From a checkpoint of a small mixture-of-experts model trained on Wikipedia.
Size: width 256, 105M parameters.
Experts: 256 experts in each of 8 layers, 6 picks a token, a softmax router.
Training: a variant of Adam for the experts, 1094M tokens, 8347 steps.
Below are experts of layer 5 (counted from 0) of a mixture-of-experts language model. Rows are named router (the router's row for the expert) and show model dimensions 0-255. Each number is 500 + 50 x the weight over its row's rms, rounded and kept within 0 to 999. Numbers have three digits each.
After each expert's rows: "mostly gets" lists some tokens that are sent to it at least half of the time; "gets" lists some tokens that make up at least twice as much of what it gets as of all text. This comes from a sample of Wikipedia text that the model never trained on. Tokens count by the router's weight.

# expert 124
router:500431451492552435513508471476542480457540511432504568458494508516512471490462460437480459564457533466492529365504499472427447585539452570439584442516470542460453405559447470480517493452525460492516507521523529464537494482498490521564506465551416501437491530493395482509496527444426522490499541452556541419514529566493473535563480513487435540417524504431511481542502441551506565508539487536579544573513455448518479588424380538460442537477426505520548416525556532578523402489672499563622473560504547519577385492485561436387550535449528514635485486565567453522587545477493529535536538449579549556430605499451482465473481462479511576512609470453477437522512525514418524547626522541554549531461519532540475516513432449458524474606460491552505416502519480539404493451559469
mostly gets: "---|---|---|---|", "|---|---|", " |"
gets: " |", "---|---|---|---|", ";", "|", "|---|---|", " /"

# expert 200
router:535562462490487507519470547479482504529528552470561456474513547471537543470514554510511457484489470497575560388546473533545495499597439496549478483513417456583438415409525465561611527506421482483468495545558622520498552537531513486500499522460574542493444510473571475541485541498449483515504582580438470495576509577486435569447506451481538534514462583444477526490556511403503455409501463594454536496530534463476540412492520416524461475491450521446488529475584436440429575513699448492491624446473537507449357462529478488537481473462468513541481566582479511517517585486535542482460496357461426413509465358461429518430467530480567434475461532515550398552517478473500512446451499554555570461565530501480507443517476532520543511519445503477440446555521599479434607496523477
mostly gets: " at", " Stadium", " in", " during", " near"
gets: " in", " at", ",", " |", " the", " of"

# expert 67
router:568509478468536472390595492481463539470609494378492437572528556558490542514457497496471562419524430398552424607543402495501558514522512410541540520422564482548489499442483552449527489380533501490601464558570617484475591513416497523525526480515492560489528459515448376531495539454498510435411428549492478485450559552576448487529559465580537495475533468499482502385600503459447576484487519495457471522499491446575475471498474466512421459542487479561525525521486408521421549469411497556473478560546524514495384441559558507564434547572416480463572467551594568505529530485477511507432468471521525474497450453471494504518537535525535531430457459388473489497568524540457517411498484586494474528504419516614424490431440465510512514461530466532562478466421553530513561584492493
mostly gets: " Co", " Ni", " Do", " Pa", " Sch", " Bo"
gets: " Co", " Bo", " Do", " Pa", " G", " Da"

# expert 254
router:439487575464459457517543548514443493509467506553566459471560584566466473486529548509540570515547484440434478523515505484513520558591585564440521464593441459485479597549525416489539426495476500493577446478504367500465531440469499397559482499508441511503274573487505520415512498463497408438524496484496520426490494573559606538456433434473453560513421447534506496549493531605545497547510477500401558577457516453544421491554476435559484532577514519574502477516477429521481450577484619572414542518474446530501538553462446565551491479564605569413530468481501498555499487555458529485415511569472443535517510483477534606512503485551470461560482528527482455523458428493503493433473496591490512497441567519453549539535498561435471447430596471507507560525450538487603517539517554
mostly gets: "ol", "po", " Charles", "on", " Cor"
gets: "ol", "on", "po", "\n", "p", "ap"

# expert 135
router:408549629547487467451474600527562389499465498620553482554508519546543532588427538471524496477538450607527542545442493449415433515571416615454413462551523426443474462529485481530522517509446458401449501448485446487520447416538581446456505521492477541468495545547524492478491480536422449549516475530494521425459408534574522488532469463433475473497563523492493523501524525533535463512572532437547450520569475469540410481467491606573535399556538503560484380553511455596517522416545483463518542464538401501491524486488470556466555553505477469539572513511510515476503506575490423522597514590496543494506444512374493514512526522558506525543406532443442530493430492404516398505607590487508519505489497499405578534505490506477488526574465536480389487562512464492405431565461529
mostly gets: "tin", "struction", "ec", "т", "fer", " 2009"
gets: "it", "tin", "st", "s", "f", "gu"

# expert 164
router:506531552446444517490445444416548500494426421495545535484487506540527459458528464536498589521425484557496532553625577490502500454441544511475430507467556448412502541519435519532453531528364500512499540394530477472485534520546548494439552512522596518484447486602434454629512496449460498459517467448495551532544440484508447555567459544525452506500467571461511488487508576509471518576544576553532458475560535486468457523469473572487440412490551517549478417487510451492496432524525480434465543388564433524479523439452549619420547510491484543578490526467524482537499468501517476467566569539423588423458538488444518513526504514504523503521557488499443543493562411454540432442641582507446478439501579521495629495508490560527464523630386541528486561468570430421445500541347530
mostly gets: " known", " used", " found", " made", " served", " released"
gets: "ed", "d", "ated", "ted", " known", " began"

# expert 220
router:526482487465490433461603549577411470473489492367474521498510498469449561481501499514535564518465516543484642570451465534524546528516429419509509547471493523496535509435563527393553445511567453462565456553480489468576539530542485557474547521460567553462543464544479413486427510490433494569504569470550492458445538574482461433485492525568531485483467449497521539560507486470451564539505498353530504557418577501508427578618516432529461532475548612412560563551431456555470481553434572641487551470470503512421468447569400484575446498542576438451575478494531492517464526501477442492511436456530474473508552463495516507453509475481453552506560546642500529596534528539454470427438488506596573458492430505403518471441448506503453487541506528470578508514402454509520527538612476
mostly gets: " A", " N", " Se", " U", " I", " B"
gets: " A", " N", " I", " P", " Se", " E"

# expert 31
router:481444510494559525517467428477398367542538475529545438545479606482458534506475511433477472486586419350493403522475475530481562483466424516557588512438488545578568467481457452467409490495522515475484465514408453521392487513469506530534469528420497483495536470540476558550480471534446604458562527516458518488487475455443457545470539593503570450437542467446456563488490513520501445539547492487497448459434545439477594484519509573522479466574509478583527504554412462434446503497401559582580401587551460522576427511473339414555464531542582505491435424523429420459471462540504482495538428563482484611496480477507465466506517467465585503505564542491561516488534529578577516493518544528479498522484616494552505500497483508485428519439586534531519551603577478560490492444582494
mostly gets: " Am", "m", " Me", " program", " m", "μ"
gets: "m", "k", "im", "om", " m", " 19"

# expert 244
router:417515493496521504495509499490526515426535556457537534589488495539552522499557529459481467515528514461467548609541479406339494550520515479483558508547541461469546483502455426500560410527526533570502494518497405515498488545529457512505556527424472439561479578515412520504523440490466449463514594571571528497515446422551541474600520484500466469509502479425587509617441561520556453558395490522507474574552474480542544565486500577494531460649528514555563483528516487544493423524524466622569490435555445504547463585514477463495491456458450407483543493602448495480552453440483445461556563569443488371534450599394411529461468530525475523485555445516483431458455475524532493551527451482540525492508431498423607547439488580498467565562492444474438519509437539467369479540455594
mostly gets: "ic", " political", "ric", "ident"
gets: "ic", "ed", "id", "ric", "ated", "min"

# expert 118
router:593555504493548587552421454488455415533491523588480436466497512458562452513494525530450466556501543381483476565500425482562438506455429527437525535554533544448517466452563488527540483406513455574522509540430451596536510459552517464414576563474510471534449392405483524482518462407446430534500407595559479521513491500480488472460548507432426519524509493436420479532610503530422541529513444569552453497487477578524384411555500546571494516593521582511420537432476578404454504517469462583476497520472590487516452504513533510528518516455504411583449455566580439473452424493487483517562497454446462516488431491538517452423435507564428521516447539581489540546569513553555458529408403498503495433477437583546508478468558439487506563558524477548547489512574472581540454594507514
mostly gets: "–", "–20", "–19", "/", "~", " +"
gets: "–", "/", " (", ",", "-", "–20"

# expert 14
router:523512518550571501457571412440477488490588444518534535496493506497458484481494544474535508468444534555533528560557494456459476583507546523532637483433475470529493451500496570515524554540525609528449535541499443611443470463450458567521471524487543496504500418526498575438476435423376435507552558531483505501456509399433592528498489525558493518496434549517545599434576514649611548507541463416498451493500436470444472508522488571542508560551408503439476527471505562579431563502578489503477454454505529547524451561588523508491608487542487520602558464467531490502448494492503444560481545578505496456458446669560497458479503515508465515519557533576524581455528544574577457385496448486438549413463513525452450418465466478426521468523566477501581479531494465374507497492560571
mostly gets: "se", " who", " such", ")", " This", " which"
gets: ")", "se", "\"", " who", " which", " over"

# expert 146
router:391475518494520582562469497514441422515506568472524485593495557467486536467536495552537435530509510461521543470514558417544538550600458418568468511514476524501456525459548440531512616505483473436433407529373576525567546505516413502483418510542419526511491407626400555447551591574528554498530546526492465527465464600567545498440455498499543454440463525502528506451478424564558486543491542556457542499526542536435477591477485440464416456368449547425443520508502512566518512558543491507473487479538521510433574519502375517518506549530489436521447521471422506476428593498493503498431481526459543584576485510456515570501549517399483447533575456464471462478456523428532446577589474489529447579423481537438479384477506519454446518499420550500587531409556471465536455490495437
mostly gets: "0.0", "±", " 100", "000", "33", "0"
gets: " 0", " 1", "1", "0", " 2", " 3"

# expert 174
router:563513458519462541407496479519427443444476517507510482560551510466525473451504477518499553568578496463434545531474448590602494489477479541513600490494397428498526479506544440544485488500473564432489458527374461478527444525439488599515587504520450488529624571443454501467484507541498429536520385568420509461475450571514559593525493531494517525549475429481507578405455559495474459525503526452433481463517571468555581450384559444506503452420443469433479505577456508392453501583477573491569468503568497497552517500461459419444427507466501556513437605490433575509491538507500480492565499562574513521513519453560452510523482523441468523494497487445517523488519499443598516598420559497494429588557505421665441568428463528567528463424536488495476496491516462537527445445622451
mostly gets: "mar", " Pri", " Mor", " Ku", " Indian", " Scott"
gets: "ri", "am", "mar", " Pri", " Mar", "bu"

# expert 84
router:448453455448540599531584444417498456531481494406580384551396508466477513488550492572589557559569522483519548557432500416601523526490499416572416482605439582523445557487497467515561574539577486443358552532581514530505512558512373511437501495452362462539606432489479473529499484524458523454511489458555469475463515601528564465450509587484504532592472470530478419468466535483528591476471543556458538510532549481511537451564465515422513462443477397447469500588468544453507575527501470535431530524557490516470543456539423472518504520492525509590476512434445462544534506494490443557525533488573514492542487470423496545484538481478508534482532487495435542395525498388587471528502496508435465449431483503533576502481499557551456571401491478489573473440502514494522394421525499
mostly gets: "6", "7", "9", "8", "5", "4"
gets: "2", "1", "6", "5", "4", "3"

# expert 46
router:534520589492534498474489486457466453420534430483577526513479482586531439527428541621517514537560442501529542505498581569446534483528484475525384538506426531477533494448526520459546541570486556450541571532540501560504526519543430539473458507595620515542520511503499461432505462523477516480544407363431560495520563460611547454431466552570414472495542549511466474614550573438465410445582438543496515466452545432496582561422458616536463493459456581554529574539535535462546583506582477539437448516553448539499531557525506445405566525523545519480433525533582539476474485501527490509571564467492506436518511522594444473558461549440487486476553539463440595482488537425652555483564515466460584554483560480577549488533481472476517438501558482528502455520468563476396497507525452
mostly gets: " game", " film", " Award", " election", " station", " song"
gets: "ment", " Award", " election", " game", " Championship", "mission"

# expert 154
router:399469513545443476472545359469633548511520539483543607545478567403526432522531490559596443541548511485574505607468536473537458438401493438400584481440459481484482432440540511463433558471557541390485500561546528501525535561527513522523423506509577430461559598478586543498533513468471474522560413591496472489517468469460583481567505523552547534476553495533445577462488548472504530406508445406498462465564524549527409446508447538478514521468525541492473464531483566487531512512444547462574497544524505585530489513501578543439526540471541577589444477421460542446483498487481524533494522648587500502524488446585554502461498545486473515508434485559484574466435561540473598586485525544499505450486502458418419549521516487472569461395572539515512480536507487500576456470613470
mostly gets: "wi", "ba", "ty", " Ba", "front", "fe"
gets: "fe", "ba", "ty", "wi", " Ba", "hi"

# expert 60
router:554476546520525482473536504513486566493553499397473462570482476489486459468519525545529563470507477481500485483501438578498444517538437453550537550488434511545532543458499556460479566498562495500560460506432553414548510572452528543470518486486489506485550469553578467524477488415451462458523433500526478522496520601531504495563552469538530444521506500532490550533548483425504538471501525409464469436437510523505490417501519408442429373330535453481510524506431340534467519538400548154541530523518513488501475461597454467591430526513519457338499510546538565497524563508473516516499492434536557522548465409545536542447535592523478541509482494561534525518484562509452500422461493534468492471476479464525499484483468544456517495516533467545530533458515522492511568443434502
mostly gets: " Ha", " Ka", " Sa", " Sha", " Bur", " Ya"
gets: " Ha", " Sa", " Ba", " Ka", " Ma", " Ho"

# expert 75
router:566556547560548506538549501456493498503450506620590617529514487433467489470563487544548482514456539578477517462435486440563481488461448456445584445446402550447549476500550518532496543493550490558597481534532452551445503531471553529477490490537498443394429513487529503454494462423528488503466482433522406518501479501441520488535512543525596484493520514530470522442437505474502583504546507505503471464530561531492607474441470428509504494356452507517528579554450347429383555494463573548512498528454553502438575522463577555453453458586506491502439413547566485491405435441498477433553489538466493634483499570587539488460549497525543496536575562587482559523482531547486551427428470414517471380492420420483386555472512429503563454427443529485491569506490419538450491512458507
mostly gets: " fa", " Ka", "sh", "sa", " Fa", " Ga"
gets: "sh", "sa", "ho", " fa", "cho", "bu"

# expert 238
router:537464439554522547428465449593493441457529447512461487448441443581495502473490469488490601474493529443478573460461464487459430442575354454444553502562475484488416570570536582544539512575502476518563498450493535530503526512482472397496422535503426453432592507408494458499491517432563484467530553481501594452447585457484462453441553417474587537487520572604563470437533527478430508510617434413506532441446518419481462483574429479512552490677480551517460446477505629528458548455522476540489567465479507537570436513453473518521514510479526456474532501494510488484537475493545439590503399496466484507525502455539531457507480568413541421541511459510493558556573581406487521550585563492407553441483534484524400508530464547549499479466498524494526450588453454495490529603550519
mostly gets: "é", "è", "â", "ú", "ó", "É"
gets: "re", "é", "á", " 3", "que", "í"

# expert 206
router:545497526586543491486546591546515576540491528493529452434437571528417507497429452438497475522421538505535535512507497432520399493469586415482547475542534444552468503558574443527533641494519438464516538438526484511450505479502496490504472462505586513485548516430606506440525486589577579413561404404462510467532463430540561473519433519528566542490585530539491402465475522323516563560578482497479592544514432512541468418402464531424455568478517518473549507553460553504500605446537475408446418528404547499517504457514542579477530476508410581445390405465496522476496545483494523486488519424575484519503486415426470438485458550550504543586528520447506466534553519512563521515493400546463467516421449514525485543458495478519513513428531491489408478562522465427473564548517496
mostly gets: " York", "ville", " London", " California", "shire", " Washington"
gets: "son", "ton", "go", "ley", "ry", "ia"

# expert 79
router:447464558389476541506503510508527468471489488548511464490544524485503496423468508444544428530451439501501515497499494540489517446486484532560454461387529514500480575422437485498488513562518519544571536456499666524479470504554425597539607455398460519550496577563524480547445484419448575502446417534541425437467449492483393466517527468567470398496455484388512501513439415529560493529461527463410479587455482508594530504552492522534487430510578462562520516455506455483460441518441539502474512507452517500462499489412525469518499470489541510401551486551481457397578563500422416492619535562462545549549497612449543504503458486499470536413496565539525500511543448446520502509387501597532417457581594547444588488472484499556543512614557503442580560480589456530489527425435548
mostly gets: " M", " m", "M"
gets: " M", "ed", " m", "d", "g", "M"

# expert 6
router:434446443556543456540470463498411593426541500495508518575528421531474440436455513444545464480483543451491490532545488492542446445439481561526402586459488558475493470452470569445500529538548510555493497422509551430507467507525501452541394542494592517466580400572481518455502508491451505515389558469461514548456427516464549559470479434490469583463468518414514542445471418441554549479612500374511445397513507478473421585525515579508491551588487473422548561527491397539548540445641491530472463487506467490531440469579538496474495478504432402562599496460498572519491475555536471493537556497535509497540449406501459522481564390487576389582468472499572442405507425438413441476471430521565534431560562533479450522549525491470473577483545511542500481512494606519486508522479516
mostly gets: " the", "The", " The", " their", " this", " its"
gets: " the", " The", "The", " his", " its", " their"

# expert 117
router:580460531518560517464524504515456611456530504495564485541555487481558547420475531502519525499535434472482510572515443499506507433482444429515527508466425471544512546394466532479483527467533478507498440519497636435557498521476475560502467492507428511494508418574563469538494511465539495486510458464476491445497584626477472495589500472482481382473503538517468440465526482483551521543445493387495478476522515475540491385436508394492446420413489488505439533477467415471469506455462531132488487498529471481500497495589506473556485583513492505375496558512517546494488496465474472449544499459441504455543489364499518583486509588532526526430474511507518553475564512491502448424499531582472520514467432521493493443482496502501413425513528515526469553501452565542456540499446489
mostly gets: " San", " Si", " Ka", " Pat", " Sha", " Ni"
gets: " K", " T", " Mar", " Ma", " Mo", " Ch"

# expert 69
router:425517465485511595456464511522436551554456556499435440449457505578407482428394509457472546481494496494539493573485474407434442522470516529502561547562548456533489381519452466491457470499494505419498475513453511609448466499463510457488531542473521598537396488527421506477567503529513537463521397552495543427509497456504501513525514564538561507464464458536513553504459517487455587623456496479445451422447449492532510534517550468525477501691519465543588452492526541439489455487427454647424527480503477513491533430468451508521507504578585504500513407445574410487454447530438467533465434592450563544509437592533487479554627430528518465541453517504498540471594428510560477500454448519497415478456542537499575538461418493539491510478470526450574556455536584541558515572617482
mostly gets: "d", "•", " did", " could", "ν"
gets: "d", "t", " P", "•", "p", "%"

# expert 77
router:512546459472508510494530494432474490594498488436522497558440558508591508498417455504478541489493542587455445584431519466524487580496649490504437488550545493547523514539452428531494430466441449508471424476524436443469388505536516464521530480492432455449567492555403482566480466495498531463463517495480545601576543492546503570649448492512486491494463535502522465521454512524462458541484541558551511561551543456500595500530415571529446534569531460503504427514501474535491413419550466399515505461570439532413495503361484566431573532525431448551462452489508446574491463475479384439573514441485475492468575487478456485524527412482428531629581471476471472532492477569532511388587592403512524482456549483503584512575463462480498468549537478479404561470482453444458477515374553
mostly gets: " support", "ating", "ing", "ized", "ning", "ted"
gets: "ing", "ed", "s", "iv", "om", "ting"

# expert 247
router:486452490519414466524462561553480470469528498490599453621408493496538508404423479543410492499590446508465582510471471465469492509518515533534543390553570418565404519540488445538599480495489464509481446546508467536482528475531475484480504494463548494503504487510459464361501470473507472423490497453437590525539493422506521451443464476525558611505491516544624506569453524423515517467507483487514476564540460477560491542464470605391549497596492482574394480565509473524478515540502462637484479471459556485501553643524472447541477557564352506482413542519489504510476560444531464526441424492520423399466521547488442495450408507559515547512499497425427550488547473535535425572544379527572502520458491479476460529481445440495544417445511448575477501473513467434403488504446571
mostly gets: " York", " Louis", "ic", "American", " California", "ton"
gets: "ic", "on", "ian", "ton", "land", "son"

# expert 223
router:469572458506428455452501545469511447507470523530402457586511517531489546575410562496518532486643549447536516504527415488443515493579517479455361548453441448499471532511510498571440499487449532475440540566387438437490542505500547514441486523486498553498542579426503415401556486531656476503429420463574522482463561427535450440499495512484565535497475502523519563469611483541557471505600463534450442482576541453490469549519548637546554505531519532572525554527467499529541499436637448552423492469472432448537491560487500427533415535435566494428516519424477441494459485562528534576550531532481480498556480606550416506541525461536497558493520438423482583500440484498499588479589545603468535468494535463518484553517571455574433555542491492501449506463548481466584523480479484
mostly gets: "ign", "ion", "ment", " Art", " continu", " operation"
gets: "al", "ion", "ment", "ign", "im", "es"

# expert 55
router:496441545502527522453515540514417561426516561447452562525611472543521520490549455543452447450512467420470467512463564514593511553449408475490563511531545565516540559478460559478486428473482551518545455421467531518561498479522521620528484530561467523473487548537420487536384517432517432480513572527520484449499516484516499513552564490422447520477528517413499441539531462373461499472576519538476504503450464492579542573449519538523498427460573481499473425488462491567495368398481559246508484468526511585458619389473466454449415523477487495605490442443581522489454490508488524449522417551502552433442560541576525468463573525541579587452578515479546513537497514497501569457425540562527463518495514541539444449485527578480486519497506539528548524501435533544573503537527468
mostly gets: " b", " me", " ma", " bo", " pa", " g"
gets: " b", " g", " me", " ma", " mo", " pa"

# expert 192
router:506425553561476440569460574515447521487536562522511529582521523439490501513424498495547478544500508525464456472510453492468450484462433556469454504564545625448498502483601498442561503503512486494440442593476514478414506608434449444612445504477518541588543512487508503499504481580492513478431439602406462465412421559435550487562524512550561436465550450485566525443418398455583572508499549469507473508517446543473400553525415520514436502574489519354522528498499471613526471447604491502568391485462524523442452559462520452469471428579446467520539528577445513500538580549527518483468547475520511523528506454434512533526485363524530465485542513575478541475524510496405370522532463460515486495557512560557452406534466610565412527550443550504432497447493567493449474512497475
mostly gets: "The", " The", " the", " its"
gets: " the", " The", "The", " |", " its", " of"

# expert 157
router:530524534568531536451492464458543508533399527610522477424466506594495500471533446425468488534518531461494513459481449413585498491474561384453500448537456468540461502589456527520428486492521515539461582483445412552543524494443495567477559506520583561529449541468465469418544476505371524503532507438508508486532458421476501496547468552447530588454585481476546559508476429579507519475562498529586449545484461498485443560487477507506537551486437468431538458498571486486467451506454475658524440548500558511605490481518483427407494531473514450561374494567443553543435563526462465483507528632471464463496453520493510511495358553467444525564475465565464494569428544530599459581581419595521451489499409488503495554509508560509497497537538412558520529546460354484506490591555445
mostly gets: "*", "}", "]", "+", "†", "‡"
gets: ")", "}", "*", "\n", " |", "==="

# expert 155
router:451442505548452553511571437513554589507598504444405510451532550439450514476546516458503464576487500468532476426391509472554492510492517612516484518430485498466496499424507453540513544522493501452559590406432492454466499464494537389557567505560413439523565419565506486472500460437531622393558519475466511553531435428532481553527541566486519491553416484507493496515589460586425544433560545581474433431449549497481520515483567486521500418461458527549509531466475549489494575436429473634484448431519574556553439540517489536484461470447561551487514419554433455455457523486555524485459450529474464554580482439520611471452577562510453534533553532559527407478476541453410534587448476499518536503484444482586422446510524509511524492413498557512578508471516472383546611507425498
mostly gets: "he", " He", " Black", " She", " she", "–0"
gets: "le", "re", "he", " He", "e", "es"

# expert 54
router:442520477506457519522418447460524489540499554583478491629525477389530446514488586563553523565533551466430482522442418515535524470514482486482467491586567555549500533451535496470521433418515481523420449456470412512474477430470453441511532468483406481526375484422421590496475605598482481506439504493477533484436453445468513544472559590490498449500486454483535482549555509452554509542506524516542580542466484475454433563496483495516510459388529587483476560448553551446481492486465517504521509419512510546478540483492500445546480480425493459524439392490478545453459469568463507457566530403454502462548428485568494580430423457394603466513596410574463407502586484455605394520456477543551458463521429550449473438483515564424402493582416501503456512509473396508529536567489447
mostly gets: "′", "^{", "_{", "°", "″", "{"
gets: " (", "\n", "°", "′", "/", " \""

# expert 12
router:504560497475473482508436603554524469504483467448462578524506480533535444580425463525522517535615526463525526491532468497448497548560557615495368504516426486456543560569554565512467447533533487430531522591485492510596484408479494571576492510419441485630462471427537441497486531551553469546511506422526569457403515552597514480528481499425454491485472497529476561512465449484510460490547447565558523497634474542508475456552498509510551510528450498460548467537554414561443459584529546410484498433476420487438542548540470411378478503487502437566533483492498428525514490468449553415557571489580506487520524404567474446511576493508472549423490453471519380537446435493461503585517531613438558501507518529612604615536582501507514513525417538481517417491492475473473447514486489
mostly gets: "leg", "l", " El", " Col", "app"
gets: "l", "al", "leg", "il", "am", "-"

# expert 88
router:508431443530445428566592495527555464533565520497500491499447533506534495454424449513522503481500583551507449469488551493453482520460582477463463482517494515435478512570525451512484546484492455506582467538546495459425505486554570526532469518584534439488521506490521507485544481532491533400481487490482533489531510389529579515513503580554466509566490536580466466551479543571512519559559495580425521494499481452520481483459522647531570575481593461527508532465438558513548487527689501410465463445505455518516550558531602519420513496432518597450415450402410442504459531551509451504521466291494511484563482528526452488415410428483472523482580445489515516534398660471558501429556490486495554406454414516428465487505490477496484472513564428478457500401439489420470450517510484
mostly gets: "ism", "tion", "ure", "ology", "ness", "ity"
gets: "ity", "ing", "ure", "s", "ation", "tion"

# expert 98
router:517541508507595489473483556533488475519472486461517449498558552444505535463437453501464589498464505539440568559350431444508551484450588497554554486557408535524496468429430464469578443525485454478471482599462512549408592493581460461437455530500504519483528520462423454469422491452541540489560491531445465528558499548486504429529529467546557501553498552513452476447512441484511421562472454578494450502447468512525436490525501595426495476331457486623497517493488582426540510519579464595500434540463531529449427457443611530543510427455556490493345569485478441493518477459501446584514380534582427507410531535426467519514556468462495518466557466471492564478491504484493459544447509491415511446534476486414527515600459440540551447544625442438580447496475497539483482450478472
mostly gets: "act", "int", "X", " version", " Act", " August"
gets: "act", "us", "t", "x", "art", "int"

# expert 18
router:558577524511583526486500485491483594508563536599498480446508425494481466489495511450438454481515440584574443549465543456462501501536586499541522471444472494552489508511496455491574494492493518494531468557674408507414558448537438447454455479508583523539556499459533513480466518456459497490497495473535529389473534403582570541526552548522486486568542577502492504576443472537515340605498467537443513448491497511580551578545508541507522620406431553452480455491532617546512477502543534553444513541538527505513470563483586448467585521472529524563458521420532457438476573545507534470474514610534481485550611560560470485490456511500477608463491500555549466459444504467568524549476399485645487423515546529406515453508491477483506536399584537496574491467529398503481479469411528
mostly gets: "ne", "tic", "text", "\"", "style", "one"
gets: "ne", "tic", "\"", "as", "ine", "ma"

# expert 35
router:543452584508481559460506539513522548505468453560552448460499495455524508510549517576527550468443449544485381481578550451441578494511522444486484422443484453532502419467539432473480544572505535512527558491407471567452490489571451528435571480499501501494483554488570521478488516489526499607582439499609500580519551660594441542451570543553528470460500557521470434505582507517533503436419429472487491624571491524595437462476493537517473543415481507458460567537553543451492516491525451448502509468490474482442566523493535491520475448506485567440541511528403600443527472513497479524485526545469459531490515526455514477580547527409484543462567556585613407492456538449375503524447536466524471518548534454433551515487507670553635525530478457525591483597581535502509496392485468
mostly gets: "Career", " List", " Born", "History", " Country", " Class"
gets: "-", "en", " List", "act", " Country", "Career"

# expert 13
router:439524499531519583568486456523518508463543460518483523588482535463470482435463441487511497500414448444473450561428439506432538405453454458541486478483490507481545451546503469531521433462474525528504572441446406515527508566450440537457462562469383546485431446491536562508476500478599445466454419506526461446452412530534451459481461485491521525567428522548550495440569490525504536520426577463459603493573474553556516466591562474438451463641487492583538437540557499456470532561447510422460517513424554428473432458506469536552521477421638509527541501539457408499509422497494593540470431462498440509593440523453446470580551546444437469504502476507447392437575524502390483454472516514483491456573418516646563521501531488480567546399541581528559489454460513599520513516552543
mostly gets: " El", "el", " ==", " Val"
gets: "el", "l", "b", "co", " El", "il"

# expert 226
router:441475424520428468460501449509479476512449453482523531487599533572545517413466455467482508558521594385458474491550511485579530536478500442497598535559524529472606546486491466559540498437307523450548516536492477510515559491439511452484540509440400471536362573457531418511512485435569492390478450527478579538447485445434515424423434455493538568443482434497553501477466569471447610471499475611516527476547586486520496530570545445462518548518492444500545529500529471392525592514425535498456466461492537487499553501623555473515569573527515505430387460455468542530428423435548442523422543558570454534518529461470492550471516470535461500466517442527517433516419423481580477619460472525460504498447521541507441464538518449543541531524489563513471494427532473581539428520535473
mostly gets: "od", "by", "rop", "ș", "ł", "app"
gets: "od", "\n", "by", "rop", "th", "app"

# expert 231
router:472504539506577510479444425500465448550510555574524522420505612541549448565518483466446509561565508508537497485544500488520550487505466460505545555504556434471539459460450479553477452539477520497556587549484472528602517458539522443461468508504589477440415472373543493499520448467371340522418548482536439519487415465598395442548490525444506523519595555491441522452539451584423590518468544527474475511410498489497450497492556461458476563559472559502455486451559577523487480414360534593500475505526584499483374519551499514473577531478488451600529571492495507496462500479466494492471496638454438538493449432603536538523437507546462506571375508547524564480509476568511510530463430500519465524508444491602541460455552522579500490520534413498554499544510498612532520532535438
mostly gets: " –", " —", "—", ">", " ", " +"
gets: " –", " |", "-", " —", ":", " ="